Weights of a small mixture-of-experts language model, trained from scratch on English Wikipedia: 32 experts in each of 16 layers, 2 picks a token.
Below are experts of layer 8 (counted from 0) of a mixture-of-experts language model. Rows are named router (the router's row for the expert), gate (a neuron's input weights, with its number), up (a neuron's input weights, with its number) and show model dimensions 0-255. Each number is 500 + 25 x the weight over its row's rms, rounded and kept within 0 to 999. Numbers have three digits each.
After each expert's rows: a language model's description of what the expert responds to. This comes from a sample of Wikipedia text that the model never trained on.

# expert 2
router:510513495473482507521486472507495457532493549522443495526453462532507481515516504550508471535502516482509517472501506526481467511468502507500474507488528521544505524518526514502531527533545454495461489493478468521463501552533496495490441481522485491516502553539489516472502536455494542488548507492506497460493554457508496488491468493526523494462472487477505508508502525475538496521491510468488531526502498488492509478462483515557462526518455531455507505492467496516479529522465492486475472483529501478503491474512506477491510482522517518499490520524522527472460504466552495500479541510526475478503507502460476469466517475525525451512515490484520479504482492517487458480454503514494531482510462501519526522514472494462456499487455486504506493478458432493478528468491478
gate0:452518551513523488513506488534488501498533504508503480520473465500494487531513482507521439470497490455532480485513554492508470532490476484535490511481479522480453503515549472492488514495479466478464519497490506473497484485487495451518518511511502513504551473516478529516460510479458482500520481470503455542509504499489501490491496515474482544518491492538490478499420473456496521488501512505528521533486502478504514503462496507480530504530460489475509491462520492503508487503507472495517502492513511503520498517480502510494527473487491503535534458536508431535524492496542477488448506457480482440478499494525477527515459456501544486496522498549513475472508479558528562527474541511486492537491505500545495511512564484472486505541517537535513498530515521552502496504510514
up0:515489448487500490498503490486438513510474486478469548515478495551522475521479487491524480514485480442463514509512497552479493531471470550530505481503496504523554532525490483485490504508499481524492481537462508525514543503504530482511461544537488497475511520514472477511531521497530508511477519468529495543567478538495487536484508500510502549499431506481489460491516509492447480503527479510470500458517456526480461479522496463531501488480490514476539486508479532496517489536527485474504535482523505482492544486476510459521491492500521525477520495493490488507485530512510471513485469496496534502517522488507524470534502542467480506520494487463485571515492494480500484493497458488477522481527498495528486499514463489537512504541562542494480547509451493458537520498510528
gate1:547536497482486516476520484546465470513524497471492517517447483448474544497532524548519488529532505485516478501490525509484504476469483483521532492497500491499515477492556504520461520546497485502518511482442496538512492479502548497528485485478486494497508495512472496508513473512507482464497487489444524490509528499481498459538510453501470507508507440516533489471494553497534464497521497488529499525557505512504458495516486504512508529465468509520513481515499529505467499511481474507437477512428542487515537540499486442523533526482492489494496478485518510492510493477499547505486507488509495481559509501457494486472494529531475479477510472520538482562489512510500492523472502487488525492504496535499489480530495545499510550491493558502505550458504514545498489475456517
up1:450456525533488451504502527448539534500480491529495463478556505520531502501470473465500515482477514528487499507502494472540497523548501509478484522532510480486475493521459487508509488461505513487479462541558522483461498501470482501489518522516505504510499485486502509526489499499481519526485513525551489526478488487510484537460497560492487489504531529499474497528546444512478518521485527532476515483434506489501539499512540500492486485536505488513517515478527490478487489517522520482559511489524488532500474462497511538512468503538477495497509485499473475510511500531483460493505505518474477504442497488529529507502523471470488508516457511478467488455515495485537534488553486523532457512484498488487518488452499480523518477514507429495482467549524477444487489543535477
gate2:469479530485451511483479509461501435469480476508492492530480485486548552514493475478534498470529533540536505504489487518523546502505492515476533455466484439497501519479487470498485541505467489448509475471511489523507501507515496509487526511512503533537491504527480509530522498484511489491481539515490521579523497504494490501502519471496505488504523488525510523502469506486531535517470495489512485510503524471526501507492524534496495523510498481501535513515521547457481517508502468503510504518492498472512549458548505442529532518553461483478501532511493499493476493512518459462501480474487444461471489490520483560486488471503465518458448515499498508477475483458495515519472512518490510469480561537474532461466519505507514497525514496466476559515538526523492461520485491
up2:486488482522486497490479472478518484502495502458496477536525446525516501476529492539475502512498514563512463495476547492522521526520547529505508452533483479488502513487453475475512495479502452488496475502519471508534509508486463461498497467492481522499536500512486500465482530490474500510504545503549530556494474489531473457511476485494495514507509516506538502547548501523527520511446500474457505549437494526519470476511531523522511535522497508517528520494509533452491490459502510490499517523505507492490498504497523506502528476537463496505521534478458490489480488502497481482505488497492461474474530517508470494471452441468493528526515468490494567519484499441436507510517506485518502508500554509552482502523456519500513456518464520501527498512490519495474507551518520
gate3:502504499526463500521483510518506468494511486501531464494496486487497466516499498509450478486496512523537516488496550520497499531522501507526472467534542521486495470512544492467518521499484527491469487491518522496481520479510538531515543496514492455510533453492479480507485487524556544536450492515470497541439503513465533507489470486499500541555511480521495521529530510506516499487489515504483461479445527452471481496516491478537574503532507496500503523484505519484461461487486499475483479493491494491531520520516488465501514476483472498518514468467568533457493493502480501504465495527481485520466536485494523457482528428531494503529508522478521486513492450523490474536479516471521513509503526478497467456513534484511495503532518464460469524469491552500489516447485475
up3:543491518482521480483471515494508506525503512526510456450451475524531546529517490481514457535487503507499510482518549465494493510499533532502509529538518535505503475504533485489505527492508516491490496492502491485512513498496485538521505510494506490509520454523520488460540467495471516498499490521456487553526480457489500469495532496515487499493543530494498537490497498465486489472523542506526486497543521536523487506473451555505418522488448490492559495518519474516524505489529521535513443486516462480513474475512532482522459517510495473492491509538494480520494516488505509484484529555526485492465523493516441520504460523501496461471447500501460476446500505510504492515469488525527487506492444524486454530488512516504485492501478532513473486480462454499533451501470520
Description: Final pieces of personal names, titles and labels before a comma or bracket, as in Admiral, Pedro, Full name, Binomial name.

# expert 14
router:525485500471525471512438522503542489516497468471539474497481484507460471485517527473474498551487508519495500488486514533493497486512503480509543519493489475520513529512513530509490478477467495499471466511486539543492521503520477476531505467476494486486484485523527511481497504461481524498523471511498493467499545538511455513503497528493495440517536509480478533511496563451527471494501498529528496538470514481503495484476479503476458480481508497495492519530463545460449545520523462474521523503462460504486517504474489473496510483540504448475530510546513546523518526479464461499471507497485482483517509496507466482483483487515507550503465528469465509519484527520467531555533499492494483448487525495510516501485549486494464511496537537466542531483446472490493522480525464
gate0:518509502512493544508514545497499495452569472508530479496490478509536565525498443454543511518491540536468489523481533555493543496483539533506484482504465517535475491513503482494486470477506492435500485527494462496552484505497523505490493480497486488557502519489501480488489526485473541506489478504482527456516498471503506503533496505509514532509476504492527526462508559491529500449522463472534507477516509466516503476489507496505479521449499450511514550509480465477532496484516468539522482486458512537503461471539476492533526521501506469503481554480515476484506473521546484493539541489490515484518475476522490488482483477542494513517522489477485512485545463498475470513498505478465497507519508540495481465425480499485508496481490508495525535506498484511492513479483511
up0:526502540514466494493527485529490531490511554499499496476517529488479455465531519472503519488478494520519485509527489448510473486504484493523498483480531527498468468502501481502492504464485554489575457447519488556537497489536530481515522479506506504496497499477466454505514543533495500495553529494504524487513505509478522456514469532493523539518517486514508450476462512500477532491519490537496518479461505516486457499493498513506538505506497501501455510488474507507549531571481497507456577505514471476494516494483500539497460484497525529499487485495496465494492528467516469514547496483484490493492518501487469496486493466506496520533500440530503552534487477539492492488504539532481480517550495477538511519469463502504478536503498512496554512479470503472502505495443486
gate1:476454528498553514529506501439493493537485469484482511475480494471477535511492480499498554507498516487504507490508467533457532513519512495501529493466492515478541482502509462468514483469534559510557494510474486539503485539515518476502525498490496481500538537504525511508561479508507485502505487508489484519468496511486538515468481540540492494490459514463492528459492524491474491435463486462524507436468479483544512511505532532521492512505493501496498534511517531482518529493504487472490466488474471517485520528465494493499518518523518461478503483507494503465474537508549478497461482460462512473548505504499520503493483451525496554466514539505531500499520505481561502499493524514511491551487506486468521545524475521545484520490462520520473478494550526521486473502519468
up1:493493550502463456514504544493502512533496507537517490483513511507538486497493506484489483544523497542465472536509507530513513507471477495500500528514488530493501483520508496490438518481461466497503525485499511486504466495523498474523542502518487467517467475502474497499467544484504453512496472505530497471440518497506499494496521471553474499504525557531476542507475495485487487551508451468515496489532482506488533530530496546449538503508524472450491505509460501463488493475527453489491468526479480534530502510469519470498490470532496517476558485517485518473520500494512486498457490499488532496457481466529521505512547516448556471510481501502495445535478521494440463508526533472510474521500503528509513535532515485491480477487474468481461494514471517459500463497520471
gate2:484514535483540476511499514470515478512530505506520496510473490510456512519526500467532525510503499475522507498534519489528507512472526464507580518527483495468493509490492530448460494554501533504485535494485523517518506483454518486520467514475534506487455528504431506515539465489450499523463544535552465524515513531510475510469545476484508478490467503494471484502560512464498450502466489451516466535496498469488525502474495499482468501503530460506531501509508520496503503521527476522534506514460503497499475500504558486520530521473493492468481503520504491473490509543530491458523516497490485456558499516520460502465512493456495530515508525535523475490514503502480499484467481478502511494500474486492546516513535498562528493469475509511496524473499522557518464488465505
up2:576477498524509519521501482537494544476523479478478487513541495504521513513507473534528520471477462480515463462499476528470476515481482512486511499516480502493453494477472533503514529520481518461512485518455481485468479511492507499518477484479510517535496516508534488511480514467486467473473510523504492510524480517474486471461540499509476487488533509486524467472506560516512503510503555473504501479528524492523525518471544559523482482511472542542525496527499526501515503498531526469495529519509518462502495499480424482497519460529497502513538482532480491500442490524497467489502526481521489489552480515436487497527504511523472544486517503466490493486448483555522530495500518479527497473525526490535530472496522492483563471467501498481456480496555506511475496471489545
gate3:472495494514503521522501507515482490485494462501499504481518501496476544515497544495516562538548506491489472507476505490489479465456520465466502477512486515489516491496497515503517486540510505499520502471494490485503460492507548459498498515493517460477491523501511513524490493489533489463526478499445543524486489515521453454509509469455471514498515524504510478514504534512528498464500457480521506514521454504525464499527500487514531476454490505479469521479506523457491519486517458482489519479501548486519457458451572501479582505510499478512511503481490524470537542478465492516517529509574431517549477495558499507552499506565473532456483505499474500496505520490504487525540480504490476510509477515521505473484503511518527476548480503467522494505528497532495507513511495
up3:508526520482532509554498501472476482469482544494512517484507515490543509476493533449521500495516458494506543434495456558445463499458497481485494479520477491529459473494501559492475497483504517464526488457505457497497485489527534494525493535456534462517508523535509478490506484476469426505497510502509505489509481519497498504548517495503483507476514526545518492529523460528482512538540491488501495468469508467531444491515488523493525527485499500496487486472514468534483515484523483450458466509456496462531534462483500473499540519489491527519494489485533513489526460494489471504528497505532491502516475529441505480522480476524504488493500491504558506496469519536505513514494489473500526465510488455530545489493506501493486513451526503518498494493536524513561476517490508
Description: Cell-dividing pipes after names in election and results tables, and accented or odd word pieces such as í, ñ, Tr.

# expert 6
router:481507533501548500551463480473483472467458474501461533461509510502478453466525497517531529497448452522485508474535476510455525488505501543510497477513472538467471525522519523476496556539533508490535500483501522466461452538506499481485499509504543515468530532486505487481537499550493468498556469452478485508463488476523515517521462487504501472517488563514523470507485482497512465546528514449471529516478482504496473488485512462513536458482485522490490461436512505485483498498512491502511511479531496471512462507495510547491471473464514534486559504509486517519501487525492508498511495467507506497510533498516467528521540511503508493495516477501495521484471507517501483479485510470472514493487489530524561489496471523492482523555495466490496454518517519497493529512522483
gate0:529490509478480482487531503457523462467499492501527465499498514467535521526518496508532508488527491499482495453533545479479470507516454489507497482549505501439473467531546487515532474503469551465514480541502511507453476499526451498489466482529554494507523505491456482492455465480499505503501473492532505500461483491458521558491524546550527520503493456559481487490489539475479491526494524510489509496461510502493464470458489550480491468533467518502484494510523499496512493533536528515500474493504515528517523491497484510473493460485527523470484486475531532493508500503466465541469479500503511507545494518554526506506494513464481464486482468501498473542494475506524494500543492516453544511504483513531464473492486495511491475529537471477512469509495492533506492539513455
up0:495482511548524462507507505539452485481502487497532482507476479530455480555470455465522508481485501492516491526509499495482535455523488491504497501526457523502526536466472484520490527512531485482453508460546467466548513547496519540502515515508508456492506524501512528529508502485487498464494523500477442534503514480484471465485465480448466528518510565497530507480520513534504481469547478458464523475513520464526538501454499488476463522518507481499502537493497544489495522464511491495490518530513509522473497518518517497492484516496488462476477506440510483473492529506549525474478470467498513502461524461488472460482546493498463476505530532477505542490528504505499496504465545523492521536511506493485502478541507447520506500497523561490489508512509519481478485476494514
gate1:477506515535448523477514473477503519458509505457457518505507486518473512498519505477508486466551505510516567507522541455521503521456509516522527507483497495494485511522507468487481509485493489485527467484482506461487539474529519489513470517469445533474560524453504520478469529507507495495536542497482500495511492516473474426512493489502548507527508501486540507517448496499492515549451516478494445508507520511483477512520491550512507503536514526484545473486477509446505483483498504511505504523464475497531487503520491460447512499476509472496473490457488520510477551506488477522508499551462488468489528479501548454511519501477528465500514564493516482498477512449507483549468507501494466499504535507525487499502472552523482499485536475517480498489521507517505529514510514
up1:472489492511489525451490477509473479490509460497462511502502514516477492509541490485499549515541474495509554534499514520538531504512507497476562453516476531536488530521496519470504546496544492496470485458506456442533506501480488515486506493493479509481567493464495499507493510507463484494519514476503481520458552497473521480470493475506528461489509510479463512504483478499497499554474489472477474508486460489467463495538487517498505519529523477510487502446516539507494476435495520534530499478508477492548485500534480514486508470461468481467500519500486501489479540483508502482522480581505522467517534429502514499502505535508525463504475544461488481500480507499507496498488502511492493492539494515540527496541482538495496547549500450479525505477512488466516519525488485
gate2:470533520471476507517495532509463528503504535536493475483478511497482497542517512515473499474529493516496496506506502514470514450492505511505492450529491521504512489460487501542476533505478506487466469448449496489466519523521501537519531505467488505551515515500520522485526519507535482467537504544478532480527493514489490477523492499545512534526482530509566541540492555475488506539481498487501454537526497512490463495532517546518533529482482490490482525494481523491497463515513465558482448465485474475539494487492485476509478476481487460516512463533495496527481507533519501501495509486507469467567493541459526504507491545492476514491497535517501483533485515486516490480439483520510475471543490462433543523505496478479533526503477489501503496512529521542502492482535483
up2:496560509496504464513489490550529476503560515498542471489489485476483503552544484496479485490474496474519492499490514482490502499500526504527466500536478541493499484475428489499517534508492462528470494490482474448476523526505475470461483514480501455538508496487455516515504538478530500502479458481505492527537493490476526511461490506516522521493496539527455504490501492532520501479548463470483525493504444492500505501528537499478515520485517524517481523499496492437495534546520492512512518499512482478541521480519474475530532483491495531529513511525468475511476514470529507476507532531525471531475553515499473543509494470521494517472497435486462540458518517543496510538454460499476469509511518533493506496491492482504502542514520526488525468453520500522448489485474506
gate3:525512528506469491474483527521513500503509471527502495512503495495499506491524509496482492480499498507510502491489537510496484463545437513481502482541541539493525506490549514494426497535532541476465504485495521520470496467465535518544484540483513489516476526474477463476504497485517477536423479486448508526467538540525502487472506512525469495518487458502462496517481481477468473499530538471490489484495460494488471492506450514496532495510478496513482511508526504512502489526544513523509521518495527525429456528472509493515472498470471480505510510483505494514478491492497513517504472497524522527554493485469534483493442493492494484512494445502466510546505477504529543493526477473521550499503487495514440465479547462463538525544527500487509499492500510516503513521459554
up3:469463494472520516538540499508532466481520520514505506501462510474505521487496503517475452518514468476465473507500502469519520529499527562524453508514512482538467541482535502527568475487470449522472500495528473487560511528494494472463489510494519485476491481526489555546531521496521502469527540494516481524503470440489449474553500471507527495543519537519512505492509486480566490502502499508479492495511483474508490514524542507521479486480493484470499532502503501477500486487500505497489513475507472463512506469500466507504531487536489486507526498499477496534527548501494452497481519520495495497464513519479489492529505507532467544484488529529541478486490541515490474530470499515506483515476523480498532551546452545489521447494484485457485492484499526444464493473496486
Description: Common nouns or their final pieces after the/this, often plurals and place or media nouns: series, year, line, hundreds, warehouse, organization.

# expert 24
router:469494498545506481464548472489503484469472523467493512456502532476488489543560460495514561509488528466489479510457485503489496523519521469523473501518505520512545489493454473492503463526479470541508513533459514479508446539445517512468484489527538540520484504499484486449463546480502517480505507475529466471530514514490516486514440513482536505519465468471489490517495519506493544524512538500504485543558477515478519457510524526507488502471511531484519482520489542531508493549500517481501469481514509485518485464499559465472465495502512522535484504526506523482477478542467499476521475494523456508484524505501503537526465493515534512489518525472475501496510455539525496481520515537493477464534504489510539461501493481480514477509518504476522510491539486517481522494513512
gate0:460494533510491480484523504488477529495544455514493452521484505508505509538506490485528525491502498506602504485499504479489516518506483486551494518500474506478496489508500474532488525511498471465531530495470523489557496535494489473538511503455489519480482509519493510508491468489512463478509524469499506439495514505517506506491493469515505485495517545528583501517448499511495516542485501535478514507518445488480534489492504468495479480526517506539508481483507480480466520525504494538481436479485475564526478517522535478479514490490527504507484467496532482541509482521472486476526537473508468494485559531481504458491463474497539494491556456476490468482509428484513504494522509507513461500484510495529517497510510508507460501530483487493486556551504492502522519507528517
up0:504535533482528501492485509527514503501540482474525469483506477536506519519537535467527526497455523491420509491502457486520503515479506487500485493448537514473462488499468525478466525508484500511467517530501520503496481456485453544481477506484481488506529490446484496523472494518415498509467492516521535556497517507487497514536509519484501520494475464535539477501502483503480480498492510517493555478489511478542523487532495508481516515520500497540523490516504488468520483483517492470460503503500476519497512457484494468520491538510470523482482505522453520547507538478496496522460533497468544471528438492513548555466512484521468536481475515504498509508507501485480490477494475477516563512484452533491485528484488512523528517539511510443526492500493464512501525520542493
gate1:484552501509447459464487455502489492507485505477489472533540496460482531538516509488481517497536464520480482474484526527464463507490547507498474485492506525500486465486496498502484472487528534515487521449493532468532482524462513509460511571492537534499489484485507534463491523496475487547455455492519498467512469518464489535499493556496492525560506505518512495519538477504485512504504530513515480506463508466515552515503516509465546508543488506464477483484497518506473519496490485474472522501460523502506518478500487511508521477513517478485512469452437538472504470537495491529472468455494493508491539479484518481447521535532524525514495526498545545495483542495502501505519558500464466508484496515540504509535509516491471515480491520537491501511466531491477495497484475
up1:467467508492512500505485486539466545492479480484524502541477509495493476474513529473489475437510545487515467468537443524500499529538472469493481497500505479494501505495505515491513481497484492512539483550493462490502492484528495470535486446504519480483489520508476490504489501533516458484531475480518523454492514536562511474513548508516527513482490461518506505492488467501497506496533520495500501452544501488482452467485526441499521505500529534552535484476490493530544474555528520482510492486508505441431490527527488526488443506481492465509477507522544477527484495500504527510497484497478511459519498526551490500527510464471508496470546517500494442488471492490535500521482451547514491514454559515519514507514503486478506506523489543516509493474510522487514508497511510
gate2:509494500439503514468480488476502489484483496447485505466528513504490504522472495500531494500460476449502536513527500523498498533519522477527454505530446506502512470518489526464472572515493467455541471552547508506498519534503504499495484458515515517525493485499470494488480458515519500488483518555478504534555495541539481510476507472511474525521511497481499490520481521541531513531518482521484534481499503481480512508424502470510529470466499502542531505481507503518532512526534495509494504545502510505478453489526493518481534503500517495493510484526495506459521518520527486514536541505500466508479517511530508488483531494485479516509512500445464502503525506495492501505506509511491524471456550544451478436435491484508463513478474551474520547461510486512495486515467491
up2:506458484462515505511477523515509480549497483504475485474527475523493497459508537528515519514515463454481531510494494495564483485489533565473521495499520508458475514507488450479507497458516518529518521493507523505487465479500499476463511488517526514494517508532535507511529521538487520466501454488486537502546534505517519487483479481487476469487519511490494511523515496506487469512519479518469528481499508512538497502502524486513551481507519452492489490521512498522482528486506501496552481497476492477509487516463503471443517532507439525539517523503514490536507550455487454509473523515469484480518502470547525495532518495505467561498409498503492479516512491497521526519528438511454469503460516514489490486515500510478553473455482509506462512538476526519505536497466524
gate3:451538516460508490503495481536508544463497505496491490506536487515512547504524528489510472500472484498484525449528522477481495543527494527542496509455510492491517481466505520484501476482495517510552539515524477501532490488488498541501528468507484524488505482478525528503472483510471482494456474500506511455529472490530497509477494488523473553538441523547511501537510526481504530472498523506498562493483531496470548517466512501512556484556467485508535497481495489491508516523519506465461509490491503469520483471495491482489503523504554447502503496478478516512470455492522493493445510481501503494512507539524527516486478510491529528473530484521461556512450509484540488492513516545485483512440524509498523463501487532455495490490464509522501549516523446534478478538490496
up3:555491533505492543526468516505479469487499462527489508498470489518463476510519542499506483490477486521522510505477466539496519504524492516510517468484467488483528525481536506470516546523537468488477494462488463503535525501477485504524514517517464492528518550455484484470483489453483484509518491485462534489473536520498499521512545527506506480526495526453513524514468504499485481491491513457505483503509487446496477522531512469514461493468508464479474519478489508483493491473528519453504526522481519504474494494524475485521528540514518501516460451522496546447524482453525536503462453427503502470547536482505543497482532537495483494532486481506516488506557484495466540515483501469481482471503514451512506461539486499513458525452519486477494495505500545518516513523476518
Description: Articles the/a/an opening a definition in a lead sentence ("is a species"), sentence-start The, sentence-end punctuation, and table bars.

# expert 1
router:460462475559508474491496498500534491489525554486556515528526488469508502573509507518511525462469528522457451511471492488500540500534492487507515507510506518492502518502456501533503465491515528519494528473489476521495502505507451517485516485454514478506517487481479510502479462535472455494487488493531501531481509506462493457493489490464477532468464477469508545508507481486520501474471472439521467504510497527463505509526535498527493495478500525536499562554480476493518475530503503534486501469502467534559460453485491518500502478513516541485519502489507522519542499524498494522440510485502473514490464476503509480472473531478550498513518515482496493506491498462518484542519465535545475534554491481499494495471486484518508509498522458490524512503483519497532445493533489
gate0:475522530539501490509477498471491477486518505475522474498470478519491516523522527483495468456494523481523442497542473488459511508546531441491511520479443481491495520470499540492494510490546523457463505536542484486540474478495497566520487496490524507514480499456519466531466520445497514556526506515517517547478532522493476545510461522511526514512479499524525488526505531533506523496476491496523456492515495513516521485501540512477489525545480484508504496508558448495536489505459470463522520480488537528532522489512483518515486501468488467543477480514522524483468473497500478494473438474511498498509492491536471521488542528476475471478478479501505536498503500511514535479481535486453530480490465501491521481497467480520504525501455474535470477522514505510476519503477532
up0:468502585506496466527509497514504493473481471488490491525562478496517476492521473511476522509521514515469476459481496564464516475485477524505548513484520509481470518480487456484502518473534483524525502483469543501483491550537465505524514508484440507494474534508509534511486528458485499447488520491516480501451478438519539519482433503485475529556487505489470528486547503480470472518510516474537499541487497537552503508525507525468484523471504510483475502469515531511464484471511493440499521497507512497498491504508507510486533502555507512471503493487476527498474488504508536457510513512505512510461454514476539517512431504506481510460531496490503499516528510511461481513530484478540491505535497479534501476516510509498484493501528503505510501491490483493478479545548514
gate1:518518499509488502472505530487509491504516504506492524470499522489491526485497486523485517497529521524517507529506520512501480525503530513469471468486480465518451491546463490457548471509548510526449520492505479495478507497463470530491501535523471487434477461528508477531527531500502525514468491481516480530497521485478514523523441502488442505527496503484501493523496530471475482527485491523484507501514542515512494474530482515516457505506493466469520482488471451537511478513479519424519442499497474488465508499470500459504550527503526518492524532497470485517511513467487520502522497538473506519477486528457532512504521538478463506443482544458495490481525519545513484494515515445527481475488464451461483527515532503535518492466493524478495519545476483489469546506541525
up1:488475479527518493487495488518512495530529505484475494477500504520465479500474535483487494528528497510494474508485543489470473513489488474479459488458469517508496534504493492443515519490490485555516525474496483487518460485468472427462501540512491513500539462511456500552524518498538478490497520471497493482486522489493494517497476504483456476512492497506540494524466483549518446527463522494486527543525483533531459514505486490536523533483501504528534503486491548489507483481448512464496500469496498509504458511511492490489550487539506495490566562527493474504506550482493501513508542522508492499478473497501491459507513522464538475496467516505493514475507425512509505493510524489517507511448555516497499526525553490535569463528508518479500537538487484471496506508479474
gate2:508509521520474528464473498519510473497498537533502500520504477477524485514508524500523458497476497480507484470494527514511524524485500535481494454498463503501496504488498544527493493486543524519511529505491532517531531470515481474522513496494524520490469503491543524530512490467520527507464503442506553477505462496493457518536534475523516515485486486532488503484472473526500513457481500496517485543566490492490454520485494494506482505518508418528577462514483461484457471499523482517512488484484486541528512533530501504457506521477497523486471521512563519514491516507476484466463516497498486502531518502533546531544522480501504465486450480470526486483499492511418493512487478513490509513492522480521504494519510467544450548510510487497479528512483519533464474467451470
up2:520498528476490589508470546496523497515488513521504504522479516451514452449533503525490469510493451469502480470536554447506506531507501495508506514493530513482469529491480498467519507481471465547531509462463511483491582512512529453492523516494472519550469501469523533488514515487523505505480464481538513474502529523448510513519490497511503510486472488469487489449491480497479495480490516506536458487462534507495472490448500479499499522481522473516508494526471507533474492519487494495489484476487518502492537490536573525507474506521481533525512484486526526498551541523467498475507516528503504465496489529516534470530478518518490487505500499437534490520506516488465540506505501539454478495481491477477493478469514478488502527490501498507441505474463510467504507492497512
gate3:534498548507513547565517509478496489491542496458515524520538465477497507499546484497546538498508514508524495485477504528489507508480480488468498489497499511461472501497454475481470560497501524531500491502439503434491455487505459496512529503504478524478527485461515471506451483436504527509478536487513479507518471503486516500537502479515505486536490509521481532437499538493492463505529497473516491522514515488471491519482541545454463484523501545467508485461507463518500466498485487512510496492487464534480508508487537515463497525530429497525462483486490510460501507475486489453523484515537543497475511513538529521528478506486505513505503473517447494545557479479488485506479506490456531475515499483505481491457496513521506493497507473514504512507546515504502532534483526
up3:517498543523527496497481498518489540489525480461489521493540494532495493521525529477491521476484519535509526464448531513514561540515468491459499497484517508498466487484450477492498520447511557495528480513511497479518486517500476461506555464523472492539488514434536508496469479475488516507497504495482473537489499519480496518483494469570528560522486519523525536515462515500498496471462518500522488499537499497480525530547526520465492463505506494506491503497484501469511548476498458513528517462507452496493512502480517496494501548541478511492473502476503500500521508474523482535506519513499541500490510461517513495495498535508511491493500492462411516506496483454520450486495515492510483465490506535438483491461507523488480497448499474520480488508549508530535512509509539
Description: Pipe separators inside statistics tables with digits around them, plus common adjectives such as modern, international, former, military, local.

# expert 17
router:506516516495463535489458520501475499482493504484490519481520495509554468502484496461470492537521465531505493536524526524541518479516482485486463503474473509485505510549473495498501552551515537522481533458486505524519527476547527547509527525538516471498507491548536486467477521520496452503529507483543507515483486496502478499477491508469466527471499517528482480502493522508501495476476522459465519514513510516472480462462509496546487468461477509503503503479512510538527507500431525520492537507517495496491482466516505517511517496483525513520537500478517506493524524478464474537488449496549485487547478497484476473514467465452515494507528503536530470516540502526483470478516455484481554485514517535546522478507543515513476516545483509468461452541513503504539491469520519
gate0:502503501505497508522490485466522487540489527484517540516481503512503507521505510497464464470488484507510464454506527484488495520518474478476463541493511501507488465514486462494493469493456457512499480502506534465469501457557536495513545487507495503557537539498530507463420528501486450503481505517484474534502512461507515519537489485530557538505507491475498500474495482525503481505531491549504478496495519502475547543533505477496517455476498474527499503529583491473485466513468506510509492515492531505479486531523531447549513483493503516553478505503498527530490445492510565504523483493480493510480536468507491512505494503500537508485493511467492527525455469499528510493426483509490495527487502527491515458473535493508480474520519496472465527555505493489522490497476502
up0:498478487460500500511534502466509457485493497501486487506525469500467509516515515503543490517532552476494462449532546504467467508499464525494464525473519499501460483488537532506491514466491491526512476544509495474487466490483512485523426482498499494472480527491475516460527515495514462506514516545549448505510521515484486528553531497508530492529507497542494449514527491506506482525490505554440500486492477532484488548477503482478485471524514496489491512463518479512494531539478493509490508464493500516474468483508553495448494508419487526504529529455506505445526512520512486480502530490497471490483476465529486477522526471501498498522521483554503526488458520499534486503485491489489508468469480528544504476515492542513511506523528517535486556536521526539507507502514501
gate1:489487504533495485494521537501526512459484488530480493485467506517528533481535508520467469514540521482523497523486529468511502481481470452499505522518498521458536526535472484490495513499500466506500505517470478492479534491492516560491494480472501520523531497502510510491481537456483554513502496480473547470481514474532468458484527509465443509504513495496512484506532518484529540509524544488501453522510549563483509570458503504508493496540521507471488518505466491550485483519479509483442496495480499518488516494494457470528471493515528505496449487503478502490496518520519471510527491513500477546504508492467466497524445533472483515508469485511509500471531518524494448501539571490490455514496493443505482473504499512494496483521465504465495466561507510502509546460511482
up1:479503490535495550501500465519516490488540492502498527498547519476476470549525514490519519473488499485491516525479502487504519535518507493505487488510531479537489488476492494510478479478505443472483490460501461496473557490514512479456491492465501526490567499500459477485419456514532479509488514524534497488534501518446523493476480492484546463541486528525544493458533498478493482479494484516485527500503541518471435467501498538451496515490458542520499530540516451494536501507540512515479481502521465465542491522468549572532502452487511466521515514471529501478497524505501530532480494520479514515513487537516519505496491452469515493467472502497476509496492497479503497490530503523471496514492495502505499483514479553482521474522527469463497514494476504465513513526524497
gate2:508519508468443501472546517482488454449491511499527464499467477453495466516515485504472515556516514512482471478523484534504472487516511496538488531536485499469499468517484552508535538528506457500495522548485507538566477541499496490537504486517517480517512487473482554547466504444499504514481520504536489521479497488532487509513516478426511504508471491472501507469525534504514534491519500503459492564481482477505482525518504500494502497461514508539449483479520494507433528460493527499499502500512505502516465543475476537505539459467518512507515475492512478513503513492505546504510472488472487521532506524485457485488534494512508470497495500525515499531482503499498508476495515491520550485473520522516434499489512539479488472471462526487484506536504480481515450502510524
up2:515564487479488483486492483555497489488499453488504479514479501451528494524494498456499520529507486515502489509510513511509450474480533522531526543480523520496556520532499475556478500476516495461495484504481506543577468511522470501486520541516482446537519497495488538490485535496518555529494486490495468491514531476467474488539467487502473495511561527491509474508472520417538477472481567492509510518493528485481546477450483492514493477486497501480501507498503478484494549504495496514525500506492501510512513540461496506531493472517496487477457468484521503504496544502524468499481446518504503503493525488460509484498491480491498484512521484524495531480464520546477507490500499486561489497462443528492469464476510479518508521517490514547515474528476521486489484529506518
gate3:505523516469482520505479493447509521470473498507487520517512459516486528503504531519478497431487491521522452509559502488448478510494485486507491511525514501487513501507509441506536559458473521496484534524518474500477505518488500474486473487532485517505502506460516521505529448470472445537493512506485520497498518450507517491476472518521476535538501534476554474475500493512479488486486545517464487475488474478467512503475551451516475523527564505500476460485464509529499486502480467514478486476510525475517480499552544505535531503508521502511497542493530534533491509500487462514524504510530472457506493480508481516511506556494534522493511474488475487526472518528538473501511518538492492510489511504478509503507517532454509522507439525503523478511522462504538429535495510
up3:522536472491509521537489470491478520507503458515497492470482513515474520506521464529475532505534516534503497500466488538543532554516566506507431493478508521556497470517527488496510475495451484494468516508444492515528519509476494493550524527489510457503473532508504527515496479509523512520513500507501469511502490555431506467527462483504514441466509487494524501517504541476474489548522492515495505466484476491522451484501527474535486476478506502471524510538500481478505545471526496502533474505509462495463489452525484537520508488519527472493508507511463552504499501526517514484520506506538520452478500484518509538543507520501518487493514517499480494457556507524494456512512470493465500515516472474514487490482485454481489529488465513487476512436511533463523516478484510
Description: Word-final suffixes completing abstract nouns and verbs, such as -ions, -ies, -ests, -ating, plus nouns like stage, services.